{"d_expert": 320, "balance_bias": false, "vocab_size": 8192, "norm_eps": 1e-05, "init": "uniform", "init_std_o": 0.00335}
Below are experts of layer 5 (counted from 0) of a mixture-of-experts language model. Rows are named router (the router's row for the expert), gate (a neuron's input weights, with its number), up (a neuron's input weights, with its number), down (a neuron's output weights, with its number) and show model dimensions 224-335. Each number is 128 + 32 x the weight over its row's rms, rounded and kept within 0 to 255.
Before each expert's rows: a language model's description of what the expert responds to; "comes before" lists some tokens at least twice as common just after its tokens as in all text. This comes from a sample of Wikipedia text that the model never trained on. Tokens count by the router's weight.

# expert 5
It responds to: Section heading words and table column headers after == or |, such as Year, Demographics, Team, Votes, plus line breaks.
comes before: "| ", "==", "|", "===", ": ", "/ "
router [136  56 159 113  80  96 126 154 158 161 177 100 145 129 137 132  58  89 132 109 118  98 154  84 115 152 162 124 142 148 119  86 155 182 123 115  82  97 124 141 110 124 106 133 182 106 106 144 228 208 164 115 151 105 105  86 118 129 120 114 149 129 103 140 114 124 176 164 134 129 171 119  91 123 132 126 160 186 133 179 129  80 140 180 174 121 114  75 128 192 175 115  55 141 114 134 127 105 123 106 102  84  87 139 150 147 165  85 100 151  93 151]
gate2 [131 129 105 103 140 132 126 151 110 122 132 134 148 190 116 136 123 131 113 142  91  89 122 140  95 140  96 181 140 120 178  54 151 152 122 143 128 126 100 131  89 123 189 152  86 145 132 129 151 114  52 139 132  91 129 164  94  88 206 134 124 178 112  97 112 129 126 109 198 107 146 153 108 126 177 128 113 170 138 115 148 135 144  85 102 155 156 158 164 139  76 131  93 142  82  87  88 124  15  91 118 156 160 127 134 159 151 136 151  66 108 159]
up2 [120 100 126 138 167 131 136  56 162 150 113 150 145 155 136  53 186 103 171 101 154  86  86 121 106 114 121  90 171 107  74 176 181 146  71 143 128 108 139 122 110 126 127 128 115 117 127 104 129 142 150 127 130 108 139 137  99 203 145 127 101 123 119  91 122 142 119 135  94 129 165 172 166 128 116 144 166 134 152 118 146 107 158  99 186 141 133  52 160 153 135 155  97  99 154 131 126 227  91  70 127 131  98 132 178 156 166 127 172 193 105 154]
down2 [ 84 177 108 126 183 161 149 113 162 140  95 195  98 109 151  91 135  92 138 138 152 215  92 135 154 100 130  69 129 119  99 103 122 146 204 123 175 162 170 214 138 131 170  90 173 123 116 124  74 136 138 109 159 147 139 123 195 157 144 141 149 142 111 113 113 165 131 133 109 173  89 156 185 139 147 196 151 101 198 145 163 107 184 134 106 111 112  89  85 205  88 127 236 201 135 134  87 119 128 124 180 105 138 171 127 118 181 133 115 119 127 117]
gate3 [120 205 117 105 146 121 146 131 154 175 138 110 129 156 126 150  77  72 128 110 152 102  59  88 137 137 123  92 119 160 134 117  66 150  81 150  88 114 124 167 167 109 147  73 163 123 175 153 154 110  92 126  78 105 120 141  94 168 123  92 119 115 145 111 152 177 153  77  79  95 102 153 161 112 135 156 148 142 168 124 139  80 170 144  84 174 165 112 124 161 184 207 157  65  71 144 105 100 131  87  63 140 101  79 119 122 102 105  75 130 156 100]
up3 [117 215 167 104 129 137  91 108 107  70 119 119 163 158 170 146 136 121 163 129 137 213  86 122 128  84  92 102 138 159 166 111  78 181  80 100 131 161  53 166 151 153  69  98 140 111 143 216 190 127 185 157  72 104 106  90  98 124 120  97  97 134 133 126 150 201 152 146  76  98 117 109  71 147 127 118 115 146 136 121 141 146 140 173  85 172 154 122  84 178 131 170 119 156 155 101 122  86 139 172 160 156 153 139 142 124 161  93  98 111 177 126]
down3 [146 174 111 140  90  96  99 157  79  95 188 136 183  97 142 143 138 129 143 119 138 202  97 154 156 116 198 153 173 140 118 172 111 130 144 131 130 119 140 102 100 124 162 146 121 134 151 125 162 139 150 149  60 210 109 114 133 128 113  97 178 152 140 114 190 154 133 146 119 113 146 154 134  86 100 106 148 169 132  85 137 113 146 148 183 185 105 110  76 141 108  75 160 155 181  72 176 176 112 180 160  84 149 105 167 143  81  88 131 115 142  91]
gate4 [114 164  88 146 136 100 147 106 185  93 162 112 167 119 124 161 148 139 123 132 140 169 110 107 164 122 114 139 117 132 103 130 160 137  89 142 168 147 124 112 187 112 143 114 144 103 125 129 133 109 105 120 123 104 173  92 132 115 148  79 154 126 142 113 106 107 115  70 166 122  86 107  82 124 149 127 134 111 151 154  84 133 140 143 100 107  85 124  69 172 144 132  80 148 128 140 110 149 132 138 113  98  54 140  89 132 143  55 122 103 123  81]
up4 [120  88  92 118 133 146 111 129  44 101 104 154  91 143 147 112 145 106 149 171 122 111 125 110 112 115 122 157 156 110  98 164 117 133 159 134 159 133 116 152 142 118  68 137 121  80 101  93 113  80  92 131 203 144 107 158 134 143 131 150 116 105  76 116 127 109 103 149 160 206 135 130 119 155 115 115 149 165  96  88  94 111 131 107  33 118 119  99 137 134 129 101 162 155 117 183 134 114 113 102 138 174 103 150 117 117 139 161 190 100 126 202]
down4 [149 136 103 147 121  81 151 121 141 112 110  89 113 172 137 120 168  81 177  64 125 198 115  97 105 147 141 180 135 128 112 157 154  76 136 101 148 145 149 108 155 163 131 159 132 135 122 100 139 156 115 198 157  51 135 157  88 163 138 168 144 173 132 127 125 127 100 143  89 138 149 139 162  91 140 133 113  79 109 174 132 121 148  71 142  77 142 144 101 106  52 157 125 143 122 122 164 152 168  94 132  96 190 165 154 156 156 109 141 179 151 150]
gate5 [135 112 127 210 173 117  94 146 112 169 105  80 120 194 152 178 175 154 102 119 141  93 135 126 188 140 104 100 171 162 127  96 180 145  72 148 132 162 168 141  96 123 137 118 129 156 133 108  88 136 101 128 138 106 173 143 131 117 156 100  89 217  87 116  92 202 113 106 129 134  95 127 184 144 159  22 104 118 126 153  84  91 161 108 103  86 136  76 129  76 120 159 174 110 205  72 105 174 144  48 153  83 124  93 101 130 139 136 119 127 105 122]
up5 [149 128  95 177 117 101  87 108 140 138 164  86 185 162 184 127 128 125  96 158 140 108 155 152 225 119 151  85 177 121 179  96 123 199  94 175  95 187 128 132 118 143 172 119  96 145  84  83 127 132 138 118 107  80 108 160 110 106 168 128 119 134 113 103 120 152 127 161 157 106 103 146 164 146 167 145 109 175 140  83  59 134 121 128 124  75 137 165 127 113 111 133  59 152 100 107  68 117 134 144  94  61 109 152 179 120 178 112 102 115  54  99]
down5 [109  88 150  81 122 157 147 126 138 137 220 162  76 144 151  81 103 187  91 110  94 133  80 146 101 138 170  93  97 174 114 195 135 137 108  85 108  88 119 133 145 182 172 154 137 169 130 126 137 127 108 164 161 155 169 128 116 127 139 145 154 151 125 137 164 114 103 141 110 121 116  90 160 143 132 132  88 121  88 160 136 127 162  62 185 149  94 138 171  95 127 100 192 148 117 146 143 152  60 131 137 138 111 151 187 114 174  77 107 157 175  71]
gate6 [183 190 161 151 111 106 121 157  83 130 121 114 132 135 153 144 133 101 166 180 120  96  88 147 173 118 110 192 131 164  90 140 147 125 134 107  95 146  94 176 160 115 125 134 164 116  82 111 140 148 133 113 147  88 159 117 104 149 141 177 136 148  93 161  91 152 177 112 142 129  98 125 100 142 108 100 151  87 119  51 156 106 103 105 133 126 106 116  61 111 155 152 144 145 145 175 163 116 108 120 131 166 121 192 145 113 196 116  91 141 197 151]
up6 [154 141  72 154 142  78  94  97 151 171  69 120 182  93 141 151  25 117 142 146 169 131 193 159 132 146 152  97 138 101 100  89 137 123 108 154 149 105 147 106  93 131 120  94 126  99  89 170 135 173  87 135 145 154 131 128 184 116 124 138 144 134 160  67 116 107 152  92 130 162 144 118 186 111 150 150 125 149 151 138 129 145 133 140 144  99 179 137 178 103 103 216 132 181 121 130 129 117  96 140 148 146 136  54 109 124 137  58 150 124 119  77]
down6 [157  96 207 139 116 117 149 149 164 126 155  95 185 126 139 133 196 126 105 128 178 126 116 146 151 113 156 159 173 142 131  99  90 163 120 120 131 160 100  56 120 124 146 108 136 101 161 107 173 112 129  93 190  84 160  48  98 174 110 108 155 122 182 181 130 107 149 188 124 141 123 130 103 107 125 154 186 187  90 162 131 153 112 161 164 134 163 134 237 124 103 182 163 139 146 106 164  81 141 149 120  52 114 133 175 103  67 196 150 126  84  93]
gate7 [ 79 122 148 111 119 151 123 117 126 135 150  73 170  86 132 121 150 107 169 136  67 146 114 119  85 159 117  83 150 180 102 165 149 126 136 107 118 151 183 131 210 115 125  99 115 112  94 149 118  71 149  51 116 111 125 149 121 192  90 188 173 130 104  48 186 106 133 137 131 117 158 133 112 128 130 101 104 114 117  86 147 106 111 101 160  90 132  89 114 180 202 128 162 155 169 134 105 160 181 102 130 146 142 112  63  78 102 167 162 145 178 144]
up7 [110 114  95  69 102 139  83 182 144  98 126 220 175  74 188 103 142  49 117 119 170 136 109 172  95 105 113 141 123 111  89 148 153 106 152 177 145 185 109 160 138 114 179  85  99  74 167  96  97 102 123 140  88 109 129 131  63 159 174 136 104  99 100  91  98 155 149 124  84 115 124 148  94 129 119 138 110 156 240  81 151 124  87  60  89 146 137 154 180 156 148 168 104 158 114 178 159 161 105 174 137 211 150 200  77 157 123 139 172 131 114 140]
down7 [ 84 155 141 121 148 144 147 107 154  76 181 149  89 141 132 116 106 137 107 147 139 157 106 108 138 136 137 135 127 123 163 140 121 101 152 120 142 109  98 115 155 130 174  54 125 125 128 150 129 115 100 173  71 162 215  71 133  91 130 148 127 131 121  97 119  82 153 133 174  96 118 184 157 150 132 172 115  91 102  85 121 150  87 174 143 156 134 128 187 195 144 188 121 155 123 151 150 144  86 169 108 151 156 129 113  84 128 148 155 132 116 123]
gate8 [132  82 113 155 158 132 152 129 162 110 148  36  93 136 182  78 161 113 135 183  92 134 145 116 116 175  99 154 122 102 141 101 105 131 128 136  54  62 106 157 162 153 112 119  55 121 120 179 163  80  78 103  96 121 128 110 148 107  85 192 141 113 111  76 123 153 108 182 112  99  59 152 110  98 160 114 128 101 143 163 141  38 166  87  84 115  63 131 133 165 197 107 151 126  74 172  80  65  67  94 169 205  87 129 145 108 192 183  85 150  88  88]
up8 [161 108 127 125 139 109 151  69 134 173 115 193 153 143 157 138  73 132  68 136 122 131 156  77  98 130 101 119 142 156 124 108  91 187 111  82 141 140 111 151 138 128 111 103 126 114  87 128  94  62 182 189 118 133  84 102 170 164 122  97  54 144 134 149 138 100 121 101 146 127 118 115 108 120 172 137 115 141 105 124 119 137  59 156 157 130 198 179 201 109 117 122 122 102 168 130 137 114 158 191 176 132 198  67 112 171 145 126  97 127 144 170]
down8 [119  88 104 115 157  73 133 206 114 129 138  89 139 168  71 106  56 133  71  97 113 142 132 138 207 108 128  83 143 165 140 133 146 113 133 107 149 104 118 120  99  36 196 112  89 117 155 119 106 138 110 143 131 106 124 143  93 133  83 126 154 175 168 121 117 179 143 134 152 142  98 117 110 158 176  17 133 154  26 172 142 142 114 102 124  75 182 127 135 157 146 115 138  85 178 152 116 188 114 103  85 144 112 170 114 179 178 114 136 159 113  82]
gate9 [173 135 152 116 101 136 139 147  70  88 140 122 186 105 128 108 147 113  79 128 123 125 108 163  62 105 127 140 115 133 133  95  78 143 139 215  98 174  68 103 130 126 110 163 167 152 135 103 105 117 150  25 148  91 118 175  59 126 126 154 125 131 114 132  81 131 119 131 139 166  98 138  79  79 152  70 116 171 102 176 120 151  67 120 157 100 106 107 105 150  72 104 112 116 130  73 169  89 168 109 116 113 199 120 119  94 123 140 152 131 108  81]
up9 [127 169  97 132 165  92 157 124 186 117  90 159  93 148 113 132 153 126 140 111 133 141 112 107 148 112 154 155 128 145 123 139 186 118 111 133 170 149 102 202 148 155 148 115  94 152  93 110 152 156  30 130 135 176 145 113 158  56 110  77 138  94 124 158 129 196  92 137 166 124 141  98  65 144 154 127  42 124 139 146 130 148 147 126 109 179  88 107 104 128 158 123 170 121 127 136  57 151 172 136 169 111 119 102 130 122 148 197  94  43 173 167]
down9 [141 139 131 128 135  97 110 136  83 124 137 124 122 128 103 190 153 141 143 159 139 126 168 165 145 169 204 154 150 153 171 148  80 124 178 153  93 100 109 117 161 127 115 160 158  66 124  86 149 179  61 156  77  80 108 138  95  91  74 159 111 118 181 138 117 160 119 118  54 120 145 161 144 133 153 151 117 116 109 137 128 117 135 121  91 144  96 144 101 121 128  67  94  91  97 129 100 117 103 128 149 146  62 108 171  74 135 129 154  88 113 152]
gate10 [ 67 175 121 151 157 185 109 135 100 121 137 125  97 124  94 178 126 123 124 129 181 122  89 118 100 153 122 132 144 101 126 157  90 117 102 189 176 127 113 119 101 108 102 124 121 127 110 143 154 114 129 119  94 134 150 120 128  79 167 152 171  98 114  41 152  92 101 162 114 104 129 147 100  88  85 153 160 135  84 122 173 164 117 126 155 177 139 140  63 115 130 120  76 140  89 154 137 134 123 154 123 117 173 110 114 118 193 147  85 136  86 131]
up10 [122 123 169 138 178 113 142 117  94 159 125 130  75 162 109 181 161 111 144 144 150 177 157 102 115  99 144 131 119  97 174 171 140 145 103 165 135 135 148  83 159 151 120 105 172 184 113 101 159 117 192  75  97 150 135  95 166 121 183 140 172  41 120  53 120 107 157 186 148 144 187 108 125 118 123 107 164 120  90 113  96 117 151  50 140 147  76 158  72 153 119 117 115 160 160  87  88  90 129 138 101 163 119 113 126  78 168 112 114 167 161  93]
down10 [113 153 151 114  93 121 119  82  97 115 140 162  79 127 152  51 127 112  93 176 181 147  60 133 146 101  85 157 181 105 103 164  60 150 180 126 137 114 157  92  88 177 101 120 135 109 146 229 135 134 124 136  91  86 139 126  96 149 146 115  75 155 101 152 145  73 164 113 115 115  67 132 154 154 204 107  84 126 152  50  89 192 159 153 159 148 145  92 129 179  91 139 101 100 203 106 174  75 118  87 124 113 150 144 109 110  94 150 183 111 108 114]
gate11 [ 77  97  32 131  94 106 142  94  76 138 165 155 135 128 143 143 167 116 169 154 139 158 111 130 143 109 142 109 183 138 134  96 164 123 178 116 125 143 132 113 172 160 110 114 180 132 113 116 195  81 150 168  90 121 147 169 129 102 100 154 128 140 182  27 137 162 122 103 127 140 100 136  93 118 122  88 107  84 143 122 112 153 164 124 119 150 113  76  64 170  79 154 115  84  92 127 132 137 116 120 119 119 122 199 118 187 102 121 107 124 123 119]
up11 [111 145  96 107 153 166 116 106 148 160  72 104 122  75 169  83 135 109 176  82 113 142 118 101 115 130 122 188 159 102 203 115 117  82 118 191 127 154 105  98 135 137 141 114 215 127 102 105  97 122 137 181 108 126 125 144 105  95 153 150  89 158 118 163 202 136 156 151 129 101 130  99 186 122 115 112 104 118 124 109 131 110 130 182 133 117 114  89 186 178 130 167 100 113 121 106 102 107 132 124 152 174 188  65 170 133  96 174 190 137  88  93]
down11 [102 152 129 174 134 141 143  89 149 124 114  98 150 142 115 102 149 107 173 132  64 105 122 164  82 118 123  89  24 116 138 152 113 159 135 118 145 142 188 130 134 128 134  70 101 107  81 142 121 158 113 114 143 255 118 166 174 106 127 146 130 141  88  98 161  89 164 148 176 127 185 136 122 120 156 169 171 195 138  90 113 110 144 115 163 143  85 158 120 121 138 164 107 147 122 155 161  60  68 131 113 123 163 152 152  90 124 187 167  91 116  86]
gate12 [124 157 180 159 187 142 104 172 126  53 131  46 129 103 149 120 182  98 140  89 104 170 103 126 180 109 120  84 125 100 100 136 176 193 121 163 149 173 155 197 161 141 131 153 166 154 128 121 166 131 112 150 161 113  95 169 119 141 112  92  89 143 125 170 167 151  93  79 131 158 145  75 140 171 101 115  98 135 180 101  66 125 151  67  99 142 136 172 115 127  81  95  86 103 151 145 135 104 188 192  88 169 117 147 191 138 155 167 100  79 149 197]
up12 [174 117  69 115 152  97 162  97  99 128  91 137 135 130 107 111 157 147 136 173 123  83 120 152 134 196 106 201 136 165 127  67 179  63 126 105 112 124 111 103 101 155 171 130 121 155 145 134 123  93 124 169 122 153 135  95 106 100 103 189 149 127 133 148 103  87 110 138 159 128 106 121 162 120 154 190 165 119 183 156 177 158  73  94 148 150 118 108  91 120 149 189 184 176 100 134 152 136 103 113  42 138 216 146  81 103 198 116 137 162 176 153]
down12 [ 75 174  99 137  90 101  88 149  96 137 124  99  86 106 102 100 120 120 100  80 126 113 100 121 108 100  95 136 172 154 110 128 223 159 186 172 130 122 162  69  70 133  61 149 159 106 140  96 156 140 119  64 132 175 127 157 119 182 126  62 116 174 143 161 135 103 143 124  93 159 186  71 156  82 168 107 109 143 163 132 120 111 125  94 136 144  89 104  78 115 170 107 182 111 136 123 129 104 103 160 155 158 183 135 104 179 119  94 151  71 176 106]
gate13 [145 156 113 134 180  84 105 145 135 154 165 169  53  73 138 131 118 106 144 117 125 124 134 135 179 229 123 150  98 126  80  73 135  83 155 165  77  85 144 169 117 147 134 100 146 105 129 146  79  94 125 178 104 125 124 130 150 142 110  88 154 110 108 104  67  97 161  86 149 183 135 147 132 120  94 170 131 109  73  74 150 130 150 158  90 135 116 145 121  92 177 121 112 181 114  99 151 151 103 118 129 110 119 133 155 133 150 110 126 149 118 143]
up13 [115 165 166 147 104 125 136 144 128 117 135 218 165  97 168 164 129 106 150  73  95 144 128 120 100 129  72  83 109 147 134 123 141 150 121 119 127 131 142  89 135 165 109 112 130 133  97  95 148  98 152 154  94  96 152 132  87  91 116  80 161 119 181 114 164  75 135 142 155  88 170 169 155 113 141 168  40 148 134 131 162 149  95 137 142 135 120 144  64 108 146 148 198 124 155 150  91 124 101 169 131 109 209  87 127 131 142 177 100 174 111 118]
down13 [167  59  88 223 103 114 130 180 106 136 149  89 132 164 158 108 133 140 140 133 169 162  80 162 188 159 130 156 155  42 105 135 156 111 116 134 125 118 136 121  85 156  43 131 122 172 108  98 110  94  98 130 160 134 110 121 124 143 154 162 139 169 138 123 110 116  49 133  98  89 120 114  92 123 208 127 133 107 139 129 114 130 147 107  90 120 113 100  86 113 146 147 113 132 153  86 117  60 143 186 142  96 152 114 107 123  85  99  90  74 106 141]
gate14 [131 134  47 128  80 122 129 185 114 100 128 149  98 143 137 115 106 142 116  89 121 118 126 145 171 170  95 115 121  81 172 114  77 144  65  79 123 154  97 164 105  67  96 151  90  87 109 116 151 181 115 121 124 133 151 109 115 128 141  88 158 117  67  82 210 126 138 166 146 136 152 147  83  76 144 172 120 173  83 106 116 145 117 140 155 137 130 109  73 175 177 147 130 170 174  98 151 137 136 131 132 104 170 173  71 102 123 134 115 149 152 111]
up14 [ 45 177 168 167 119 176 121 157 115  62 136 139 204 141 172  71  62 125  63 123 165 162 112 130 179 103 176  92 102 129 173 113 120 132 115  55 144 132 160  85 135  95 133 134  90  85 107 137 128 137 158 133 129 104 101  76 108 134 119  81 150 128 132 163 131 157 130  96 102 182 127 112 112 139 147 104 137 179 156 105  92 129 166 107  99 110  63 148 144 143 147  90 152 125  97 164 120  81 111 202 205 117 119 117  48 134 145 179  89 134 155 109]
down14 [142 127 178  88 118  93 165  95  86 113 112 145 108 143 147 153 117 127  73 179 121 148  60 153 106 170 147  73 108 172 175  87 105  82 120  62 135 139 125 118  94 154 109 118 160 130  71 202 135 117 149 152 139 123 141 128 135 131 169 130 120 180 119 157 144  95 191 130 164 150 143 152 115 185  83  88 145 138 177 131 120 166 162  70  88 193 222 117 100 120  73 171 145 132 114 109  90 133 121 136  53 100 112 106 174 122 165 133 146 105 131  77]
gate15 [141 126 137 134 107  47 157 141 144 109 170 119 135 123 176 131 108 121 151  96 128  68  91 171 124  81  97 146  80 154 128 147 104 146  64 122 133 160 162 113 175 154 113 108  61 121  95 119 226 110 137 111  63 129 131 104  90  77 109 133 124 174 152 110 186  91  85  68 173 159  94  56  72  99 129  95  84 157  99  76 133 120 159 164 109 123 156 178 164 142 113 108 100 115  99 111 169 165  79 130  96 152  94 145 129 132  95 208  94 128  62 107]
up15 [188 123 148 117 136  39 138 126 215  93 126 210 110 125 132 102 138 114 166  85 142  73 104 161 201 120  92 165  79 167 133 170 105 164  83 107  77 153 129 101 148 118  90 122 118 134  95 111 120  76 114 143  87 164 138  99 128 129  94  93 155 162  87  72 150 154 128 151 103 160  85 102 115 160 157 120 127 126 132  77 117  94 197 153 127 144 147 156 153 116 168  74  88 156  94 122 156 174 114 130 114 159 118 164 203 155 115 132 107  99  45  97]
down15 [161  41 158 179 126  79 163 140 138  98 116 100  88 120 182 123 116 143  78 173 160 147 176 133 173 121 172 121  96 157 128  81 114 165  93  92 100  87 148 141 120 143 125 132  98  78  99 139 151 131 109 108 100 134 127  82 143 126 137 118 147  99 125 118 118 123  62 193 121 104 102 134 155 123  73 154 113 140  66 119 163 115  92 151 115  82  72 159 196 178 167  99 131 167  89 136 140 163 206 145 175 130 114 107 141 133 146 117 115 179  77 160]
gate16 [133 174 140 125 120 198  93 176 192 168 118 139 118 163 188  89 107 125 146 145 129  96  86 132 152  77 115  82 146 131 157 124 116 145 134 127  90 102 109 127 131 163  71  79 166  65  89 160  72 171 123 114 124  83 140  84 150 155 181 105 110 138 121 111 171 157 179 140 117 111 114 143 116 115  98 126 170 153 126 109 147 111 122 189  32 173 134 120 103 135 118 134  78 104 145 141 175  88 113 154 139 174 101 125  92 119 126 134 131 131 168 202]
up16 [169 109 107  97 107  60 140 125 111 145 122 170 103 101 139  98 128 169 112 101 190 164 122 160 174  61 107 128 108 127 121 145 127 119 167 135  90 107 156 111 117 156  64 141  86 102 143 149 128 110 114 126 117  93 121  63 135 142 104 146 141 142 206 119 124 154 162 149 131 133 159 148  97 135  88 173 111 157 223  87 155 121 139 120 117 119 141  91 147 129 108  77 133 106 166 151 166 196 185 129  94 137  89  37  74 109 111 132 139 132 106 174]
down16 [107 108 172 189 100 149 134 174 100 107 137 130 120 185 162  98 161 146 152 126 129  88 135 155  76 119 149 114  84 116  67  76 100 113 112  91 112 112 113 165 153 164 132 112 233 191  82 137 154 224  85 122 135 121 106 104 133 101 139 185 124 103 122 127 145  97 101  99 152  93 119  97 154 113 118 114  65 160 109 186 136 141 122  85 131 105 132 168 133 134 109 142 139  48 107 106  71 157 105 102  76 141  68 123  93 169 156 161  84 135 202  93]
gate17 [184 146  84 112  82  55  98  85 121 113  92 109 130 142  72 142  78  98 113 157 141 141 110  48 149 146 121  81  70 153 136  87 105 118 204 103 153 128 129 144 106  79 160 111 141 134 128 137 187 131 159 149 112 134 158 132 148 137 128 144 108 123 147 101 123  89 123 140 118 101 178 129 150 107  84 134 127 134 114 127 189  64 152 170  82  87 133 106 102 164 167 118 135 160 126 149 146 116 141  85 123 144 122 145 151  90 136  97 173 128 105 165]
up17 [161  72 104  94 118  44 110 126 156 141 195  90 157 119 110 141 129 125 111 130 135 170 158 129 173 180 147 123 112  74 119 168 142 148 118  91 131 128 106 105  50  79 144 105 105  29 113 138 143 147 132 136  93 106 115 191 175 175  84  94 154  80 163  87  63 194  77 135 152 113 100  67 145 125  85 142 113 158  98 158 126 149 125 109 132 133 113 137 142 132 159 190 145 161 124 132  77 170 181 130 169 101 118 106 122 156 147 103 186 178  96 158]
down17 [143 150 117 152 135 110 135  79 143 122 109 150 146 148 118 124 132  81 122 128 112  94  99 123 120 157  75 162 139 147 155 137  95 147 150 111 152 121 100 125 155  80 169 130 122 148 132 158 159 109 161 142 122 141 162  65 108 182  82 118 108 146 171 109 116 121 136 159 123 101 163 130 175  61  92 115 129 190 109 173 107  67 133 144  98 106 168 175 114 112 113 135 157 131 130 174 186 111 130  61 109 172 158 143 137 112 178 114 125 135 135 139]
gate18 [138 107 175 186 131 229  92 123 109 135 100 117 120 130 165  98  99 149 149 166  78 120 122 186 111  83 126  70  72  86  78 125 137 108 111 153  97 196 100 188 155 166 139 137 121  67  25 152  87 135  95 104 195 108  87 109  63 120 103 114 137 140 170 198 112 105 120  87 125 166 118 119  93  99 142 135 152 100  83 103 109 183 102 161 101 147 155 111 113 148  64  77  83 137 181  76 147 199 121 152 145 102 149 166 129 105 144 157  78 187 141 137]
up18 [ 94  62 102  86 147  85  93  92 169 141 112 100 140 106  96 100 119  85 156 139 113 113 100  68 114 174 145 173 159 106 145 112 120 166 168 134  86 130 110 140  88 143 147  82 198 122 143 121  59  77 157 159 153 123 133 141 162 214 160 156 100 111  92  89 123 135 118 150 153 108 122 175  98 102 134 140 179 156 118  88 150 117 136 131 173 134 183 158  88  59 159 205 123 103 125 212 136 118 137 169 140 112  74  75 139 109 120 125 100 117 164 144]
down18 [136  99 112  80 116 123 164 140 152 172 117 198 108 124 130 180 125 157 144 131 109 131 105 120  98 132  88 135 134  55 175 197 130 119 103 119  91 174 105 115 150  96 128  86  98 173 130 122 161 110 139  82  95 118 148  60 183 113 113 130 131 109  94 151 125 152 140  90  92 138 160 137 146 114 121 143 157 153  99 133 186 166 116 158 113 145 183 144 106 156 151  73 111 139 191 110 133  87 197 131  77 153 149 149 121  91 135  92 123 138 150 153]
gate19 [155 114 133 191 131 146 100  45 151 138  96 148 100 166 109  97 116 101 174 170 127 157 126 107  45 129 114  99 118 132 156 181 150  79 134 135 168 172 121 143 123 125 126  96 131 140 136 135 186  93 154 137 109 148 163 134 192 107 106 154  87  86 148 181 114 106 167 145 180 133 194 156 163 128 105 158  80 130 115 117 170  68 149 148 149 141 137 128 142 121  90 204 132  87 129 166  93 121 114 139 121 122 103 157 174 144  76 154 125 137 117 145]
up19 [ 98  86  93 177 123 119 134  98 139 173 110 103 110  29 129 171 149  86 134 157 116 137 101 100 124 181  62  87 173 143 126 145  98 130 163 130 118  94 153  82 109 141  94 135 119 168 116 121 133 146 105 154  98 139 151 161 185  86 105 108  73 128 136 124 162 128 120 152 141 132 130 116 180 100  87 123 156  74 130 158 188 127  88 194 131  77 144  95  87 112 125  99  71 109 154  95 122 107 106 131 135 128 154 127 123 141 121 104 138 193 120 113]
down19 [124 155 152 130 140 119 115 157 159 133  97 127 109  95  72 108 102 134 148 193  84 129 127  85 137 159 186 172  82  91 100  96 170 152 148 140 136 156 167 141  75 146 122  96 137  80 138 173 138 116  71 101 136 132 155 124 133 177 120 117 206 136 115 136 134 132  62 120 162 153 126 105 127 140  86 133 133 130 112 155 142 135 167 106 183 136 160 127 128 134 158 147  70 131  87 110 193  84 113  94 161  70 159 105 101 108 153 121  28 123 148 130]
gate20 [ 55  68 134  72  92 160 193 108 109 158 176 127 139 122 128  66 103 156 167 113 141 165 134  97  86 137 158 102 133 203  98 134 118 133 130  93 110 202  74  85 111 131  73 136 102 101 222  73 136 129 131 153 131  94 103 146 169 156 167 123 176 107 152 103 121 178  98  99  79  74 185  86 100 103 111 115 184  73  97 158 117 112  70 153 121 144 135 127 104 148 118 151  53  98 110 148 124 127 100 160 153 114 117 103 149  74 139 123  97 141 156 153]
up20 [145  98 184 156 136 149 151 130 124 163 136 132  72 105 200 131 117 114 148 124 130 130  52 174 120 169 140  82  93  99 132 140 144 119 121 118 121 105 142 136 123 116  99  93 127 157 158 175 151 128 125 154  84 159 170 122 116  62 176  89 122 102 126 153 132 134 145 145 123  98 121 158 125 133 102  90 127 130 156 162  91 128 138 164 116 141 150 156  85 121  83 139  27  93 140  94 154  44  55 182 142 141 103 195 133 111  95  96 125  94 145 144]
down20 [118 101 100  77 138  81 173 133 143 116 160 111 116  68 145 109  97 131 159 171 102 146 112  71  92 143 170 140 141  73 125 144 141 108 162 122 144 130 136 159 119 176 123 100 116 123 111 114 102 117 127 103 183 153 133 100  60 126 124  80 116 137 101 116 122  61 175 165 163 102 141  64  33 138 137 107 121 135 143 134 163 127 130  99 103  84 160  48  98 184 110 142 218 137 103 120 106 125 124 162 138  86 145 128 119 108 120 137 171 120  94 166]
gate21 [107 124 103 126 106 145 123 132  63 128 173 123 121 118 124 237 105 156 102 170  90 146 114 118 164 127 114 105 126 179 186 159  87 180 103  67 110 109 131 113 153 124 172 112  91 200  97 166  64 107 194 167  93  98  97 154 148 158 166 104 128 163 111 140 127 149 157 152 101 165 134 101  15 156 171 155 129  94 123 157 141 163 121 146 115 102  79  91 195  25 123  95 155 205 118 133 118  72  99 174  86 143 147 193 174  84  46  95 107 136 156  91]
up21 [163 180 186  89 110 125 130 126  86  98 110 118 116 118 120 160  98 109 122 127 143 164 127 122 116 169 141 141 188 105 108 162 103 116  72  79 172 188 160 142 112 143  85 158  96 115 154 145 101 127 112 169  97 132 140 140  91 142 132 155 122 143  91 145 126 153 117 107 114  61 104 149 124 131 157  77 174 122  56 131 101 100 113 157 168 167 134  92 119 118 116  74  86  96  84  92 100  83 161  74 156 128 104  89 115 107 170 120 122 144 159  88]
down21 [137 112 168 112 166 146 144 131 179 108 110 124 146 121 138 163  81 147 111 119 150 154 113 145 149 146  93 138 173  99  96 110 107 144 121 100  96  76  63 128 129 151 153 117 158 130 114 118 114 136 131 132  84 158 112 108 162 123 157 108 112  75 122 154 105 139 122 102  83 151 103 118 113 175 131 174 119 113 131  78 134 123 137 123 188  99 159  80 154 150 146 140  28 148 148 105 179 182  87 128 174 187 101 138 198 129 103 143 168 151 197  81]